config = dict(
    num_hidden_layers=13,
    hidden_size=512,
    n_experts=8,
    experts_per_token=1,
    d_expert=448,
    d_shared_expert=0,
    hidden_act='tanh_gelu',
    moe_layers=[0, 1, 2, 3, 4, 5, 6, 7, 8, 9, 10, 11, 12],
    router_score='sigmoid',
    normalize_top_k=False,
    routed_scale=2.0,
    balance_loss=0.000132,
    balance_bias=True,
    scale_expert_input=True,
    init_std_router=0.0232,
    lr_router=0.000195,
    vocab_size=8192,
    norm='layernorm',
    norm_eps=1e-05,
    tie_word_embeddings=False,
    optimizer='muon_variant',
    learning_rate=0.00231,
    beta1=0.95,
    max_grad_norm=1.0,
    batch_tokens=131072,
    max_seq_len=1024,
    train_tokens=541100000,
    max_steps=4129,
    dataset='wikipedia_en',
)
Below are experts of layer 3 (counted from 0) of a mixture-of-experts language model. Rows are named router (the router's row for the expert), up (a neuron's input weights, with its number), down (a neuron's output weights, with its number) and show model dimensions 256-383. Each number is 50 + 12 x the weight over its row's rms, rounded and kept within 0 to 99.
After each expert's rows: "gets" lists some tokens that make up at least twice as much of what it gets as of all text; "mostly gets" lists some tokens that are sent to it at least half of the time. This comes from a sample of Wikipedia text that the model never trained on. Tokens count by the router's weight.

# expert 3
router:51 55 15 36 42 46 57 37 68 54 53 56 60 47 54 51 66 71 43 64 68 60 58 30 62 73 42 51 38 60 42 41 50 59 63 51 40 21 41 47 57 64 53 41 57 44 57 55 46 52 37 48 65 58 51 56 45 51 51 41 41 62 68 59 46 50 35 43 66 77 42 65 39 66 52 46 48 52 78 43 52 43 32 50 46 39 52 50 50 62 42 66 40 39 64 71 64 19 59 59 28 74 49 72 62 63 55 52 44 42 62 51 31 43 35 63 40 78 40 57 38 50 52 44 36 54 67 38
up26:52 45 37 55 45 75 59 36 43 56 57 72 47 40 46 56 66 60 32 43 52 52 28 37 45 60 46 47 46 19 37 60 67 63 42 58 40 51 62 42 65 16 42 63 47 55 34 34 76 35 71 38 42 61 31 49 50 67 52 54 45 54 57 65 57 57 68 63 48 32 39 54 66 58 58 38 58 55 72 23 55 36 58 50 54 58 39 36 51 56 40 45 56 57 39 46 30 41 40 38 45 50 65 47 39 59 66 18 58 41 54 60 24 34 29 55 42 53 44 52 51 49 50 59 66 51 53 59
down26:58 60 61 79 44 47 33 58 52 46 35 39 43 43 40 20 67 40 51 62 48 32 21 51 47 56 47 54 82 46 27 59 60 50 52 44 35 53 51 34 49 51 49 45 73 54 52 52 55 70 33 50 47 63 48 40 50 55 42 78 48 48 34 42 48 55 40 62 44 34 50 64 62 52 44 40 43 49 40 54 51 19 55 68 39 63 43 46 62 37 30 52 37 52 62 30 53 57 56 39 50 75 68 50 40 61 34 48 57 46 42 47 37 39 56 40 44 46 52 54 30 46 76 42 40 39 46 43
gets: " |", "\n", " and", "-", "|", " to"
mostly gets: "|", ");", " received", " be", " until", " took"

# expert 5
router:56 40 38 52 68 58 27 64 62 45 60 58 50 49 51 41 28 43 19 34 79 64 46 41 59 56 33 51 32 44 37 60 54 32 46 51 41 37 75 36 63 61 49 23 40 44 44 47 70 46 53 55 77 68 40 51 59 61 56 53 69 60 48 77 43 69 39 47 44 64 73 33 54 40 53 57 59 55 54 51 75 34 53 48 56 50 33 39 54 29 61 47 48 50 45 47 45 31 38 28 33 50 44 55 40 47 58 58 40 29 57 23 44 39 42 47 72 54 60 20 36 35 51 65 51 32 39 42
up0:49 60 41 37 49 27 73 53 36 62 53 47 50 56 43 51 45 64 35 61 54 52 45 40 54 55 38 55 60 57 30 26 53 67 43 59 34 48 63 57 55 41 35 42 49 41 49 29 48 63 56 47 54 62 53 47 39 60 60 63 54 37 60 43 70 49 60 53 64 70 64 50 64 50 59 44 47 46 60 53 46 32 68 36 68 34 37 58 59 45 43 46 44 50 42 29 66 52 40 45 46 69 72 31 65 50 65 56 47 52 27 33 38 45 58 55 49 73 54 38 50 65 46 52 66 39 54 60
down0:61 50 67 49 42 56 52 59 51 62 48 56 30 39 63 49 53 38 41 51 57 77 29 39 44 53 50 54 65 30 53 49 82 60 68 31 56 43 25 42 40 52 42 52 48 46 45 28 44 33 40 54 40 63 46 48 65 56 50 23 39 38 74 53 58 47 63 70 41 36 30 50 69 46 51 42 63 45 59 63 42 71 53 51 59 69 60 53 67 63 49 52 51 57 35 60 36 44 47 49 51 44 48 50 61 37 55 44 49 47 72 46 61 55 37 54 42 63 57 51 53 57 77 56 57 55 54 43
gets: " in", " on", " by", " with", "e", " from"
mostly gets: " in", " on", " from", " into", " with", " through"

# expert 0
router:65 40 45 20 47 53 42 46 53 41 63 43 40 32 69 59 49 41 33 47 68 45 44 42 69 75 49 59 38 71 45 41 65 41 53 59 43 61 62 44 71 43 38 54 58 46 54 56 48 37 15 63 71 72 70 35 56 57 74 64 64 42 55 41 36 63 50 63 38 66 52 54 64 37 32 74 25 71 70 56 37 58 39 48 55 39 21 45 61 58 56 51 53 60 58 51 53 39 61 48 70 50 63 45 60 68 45 30 40 29 61 40 52 60 71 41 59 55 68 39 42 42 56 53 60 30 64 52
up0:41 41 59 60 53 45 34 46 38 57 62 63 42 59 36 49 70 31 59 85 44 36 46 37 28 52 33 32 47 67 82 35 47 51 63 65 44 41 29 32 69 65 62 40 50 46 55 50 54 57 33 22 42 48 52 51 43 42 60 44 48 42 54 67 51 56 41 55 32 62 68 36 43 41 37 73 26 47 58 49 49 62 47 50 66 31 12 46 51 37 62 68 76 66 44 52 54 54 54 52 55 38 54 61 73 56 26 50 64 57 36 38 38 64 66 28 33 54 52 55 29 57 48 52 41 40 52 60
down0:41 52 40 57 44 71 50 53 54 33 44 62 50 52 35 64 50 39 67 48 44 66 54 39 40 53 49 55 57 51 41 43 30 43 58 55 50 30 79 31 35 38 48 50 32 32 69 66 45 52 41 65 68 48 51 55 40 45 32 56 53 58 54 50 66 49 68 58 35 59 52 71 38 65 52 60 40 36 57 66 37 38 55 52 45 60 77 50 62 61 48 54 51 50 54 43 58 41 57 47 62 57 55 51 30 59 54 44 31 41 71 44 39 64 62 65 42 38 51 49 30 26 55 40 61 64 44 58
gets: "s", " the", " a", " The", " was", " is"
mostly gets: " the", " a", " his", " The", " an", " are"

# expert 7
router:59 40 46 40 71 48 35 37 66 51 57 45 52 30 73 43 38 63 33 42 37 53 55 55 47 76 58 41 34 49 39 36 42 41 54 48 74 21 72 50 66 54 42 63 53 57 80 57 45 43 44 39 82 58 45 45 48 53 53 52 44 60 39 73 40 43 63 53 41 61 59 46 42 52 57 54 51 53 43 65 55 49 50 59 53 48 53 54 63 29 50 51 52 40 40 65 51 52 58 62 48 42 63 55 26 38 28 47 52 38 74 49 48 37 41 42 46 61 48 59 43 35 57 65 58 34 28 46
up0:47 57 17 50 76 51 30 65 47 63 59 51 37 53 56 57 52 30 63 57 46 64 71 50 54 46 44 60 49 33 51 45 59 79 70 51 64 36 40 28 41 53 41 42 78 49 38 52 57 37 28 62 62 63 39 57 66 35 47 18 46 66 67 56 63 48 54 42 47 38 53 55 50 50 46 55 26 40 30 64 51 35 26 56 55 67 38 46 67 32 41 53 62 58 59 40 50 50 73 51 76 73 52 64 37 69 51 29 42 32 59 69 36 26 41 48 53 49 12 53 26 49 34 55 66 56 49 41
down0:36 50 26 42 45 56 40 42 62 58 74 64 65 30 41 58 50 51 51 41 56 38 47 46 79 43 57 43 57 73 65 46 49 27 61 43 30 53 45 64 20 71 46 64 27 57 65 42 45 55 38 68 45 71 54 57 48 68 60 55 59 56 48 38 59 43 55 40 41 59 59 38 43 49 46 27 34 59 42 72 66 45 69 40 48 70 53 53 57 46 79 60 49 49 35 39 52 60 34 40 50 52 52 64 49 76 51 47 48 77 80 48 51 51 43 53 38 50 26 45 44 48 51 38 47 38 46 42
gets: "ed", "d", "ing", "al", "t", "y"
mostly gets: "ium", "ated", "mann", "ism", "ock", "ball"

# expert 4
router:49 37 46 52 64 24 45 64 65 50 55 48 48 54 36 60 51 52 38 45 65 86 47 42 52 67 38 77 21 61 40 48 51 40 53 50 43 50 48 57 67 62 65 22 57 43 64 55 78 51 44 54 58 71 39 34 68 53 49 51 66 44 58 57 31 46 52 36 51 54 41 46 56 52 46 76 71 46 74 52 66 39 60 51 49 33 48 44 61 36 64 53 51 44 46 81 60 46 38 37 52 58 70 33 50 53 41 41 55 32 68 38 70 49 50 70 53 61 30 28 57 49 53 46 30 52 55 41
up0:74 50 58 59 53 57 64 30 65 50 44 53 71 59 73 26 39 41 48 44 67 50 45 45 63 69 46 56 61 42 33 53 45 59 22 41 42 46 50 52 66 64 69 62 43 56 49 51 57 54 55 20 45 42 26 56 60 54 52 48 41 68 49 70 53 60 58 68 53 55 66 60 63 42 55 44 60 61 32 48 34 53 41 67 18 50 40 60 55 32 57 55 51 50 39 85 44 41 55 53 68 38 46 43 57 33 68 41 63 40 59 72 58 61 49 63 35 33 56 51 59 48 35 37 66 67 58 68
down0:56 75 44 73 34 60 48 58 31 45 66 59 65 47 30 42 48 41 52 62 49 72 48 48 68 64 54 60 38 59 61 56 59 63 49 35 52 49 72 66 41 66 55 40 40 48 32 60 49 39 71 67 37 48 59 50 70 50 68 37 53 71 63 51 60 35 53 49 63 36 49 47 51 57 45 57 58 56 38 41 69 41 59 74 46 59 55 65 46 54 48 67 22 65 75 65 31 33 46 70 39 38 56 42 54 34 41 52 48 58 62 44 44 26 63 43 41 68 48 42 45 61 64 65 63 35 49 58
gets: ",", "),", "\",", "Z", " number", "mber"
mostly gets: ",", "),", "\",", " Q", " pm", " Length"

# expert 2
router:53 53 43 62 53 53 51 43 73 57 53 43 66 34 76 39 48 62 37 45 66 56 58 41 72 56 62 59 49 63 41 49 56 58 70 49 56 42 55 55 41 54 46 39 40 59 64 50 63 48 55 63 79 44 41 53 46 72 68 38 53 61 50 73 31 55 67 42 43 59 47 56 62 31 42 46 61 63 68 68 61 70 44 35 49 42 37 37 54 62 53 35 57 30 51 51 50 42 43 47 60 60 60 61 36 68 66 46 66 48 53 39 49 20 34 38 28 67 58 24 53 49 45 70 22 38 60 32
up0:53 61 38 63 70 50 72 42 35 61 36 58 62 36 25 61 30 51 46 53 66 46 37 67 41 69 42 73 52 63 52 45 55 44 59 42 45 50 65 45 50 66 60 42 42 37 56 60 29 41 48 56 62 52 51 71 45 59 36 57 44 53 70 41 81 40 30 61 74 32 73 46 43 56 56 46 41 59 42 59 57 53 62 46 48 47 46 33 49 47 77 51 60 23 36 52 56 54 41 36 68 58 51 33 65 46 33 55 33 52 45 45 53 50 53 47 80 54 47 54 65 73 67 78 52 35 55 59
down0:45 38 44 40 23 42 34 67 38 38 67 50 37 62 37 50 73 49 55 61 43 31 33 23 62 42 57 48 73 43 57 66 43 62 42 43 51 47 46 46 62 61 42 38 59 47 60 49 57 64 68 45 20 51 60 44 39 52 35 49 36 58 33 68 37 77 52 64 53 28 55 31 64 40 39 42 63 37 39 29 54 60 53 58 70 60 36 37 28 67 47 30 44 53 42 59 60 64 59 42 47 36 52 47 50 74 56 45 44 63 48 65 75 49 61 37 61 44 52 65 68 52 28 31 56 57 69 45
gets: " of", "See", " also", " life", " ==", " See"
mostly gets: " ==", " of", "|---|---|", " UK", " US", " Coordinates"

# expert 1
router:47 36 36 48 46 61 55 40 64 48 50 34 57 44 60 58 55 67 54 33 48 66 60 64 59 51 32 61 20 69 56 46 55 80 50 43 33 49 35 45 46 44 43 53 45 55 45 75 52 58 74 58 59 62 46 61 39 60 42 38 49 45 54 47 27 42 33 51 48 59 52 38 50 43 34 50 57 53 84 46 78 56 54 23 31 58 44 83 47 56 54 52 56 72 38 57 54 55 40 41 67 49 52 49 45 57 39 50 66 42 68 37 52 62 55 60 49 56 57 46 33 51 36 63 42 56 70 42
up0:51 47 55 31 57 28 77 48 35 72 40 52 24 48 50 41 46 43 48 43 61 33 60 32 42 52 50 49 56 58 42 47 44 49 37 70 59 64 50 53 64 53 58 55 35 43 33 44 68 42 31 55 58 58 31 54 60 43 34 54 22 91 53 55 64 46 62 55 58 54 32 51 50 61 61 32 36 29 38 26 52 65 48 53 59 59 51 54 51 54 55 60 63 44 52 43 40 62 35 37 43 54 86 62 54 48 45 45 42 61 49 41 56 52 53 44 53 53 50 36 67 51 48 28 63 63 42 47
down0:74 66 41 50 60 62 59 43 44 46 39 66 60 41 46 50 41 64 43 49 57 33 40 56 64 39 72 61 71 71 56 82 63 49 55 42 31 41 44 60 48 52 61 45 61 65 36 32 47 38 51 49 37 72 43 35 35 40 73 48 39 44 62 54 47 60 47 41 44 39 56 21 47 60 54 46 58 47 55 62 57 32 44 37 69 41 62 69 57 52 34 44 44 64 43 53 69 40 31 47 57 38 53 41 38 56 66 46 43 57 27 82 42 44 47 40 34 54 33 35 42 60 51 38 31 60 58 63
gets: ".", " (", " \"", " |", ":", ")."
mostly gets: " (", " \"", ".", ").", "\".", "("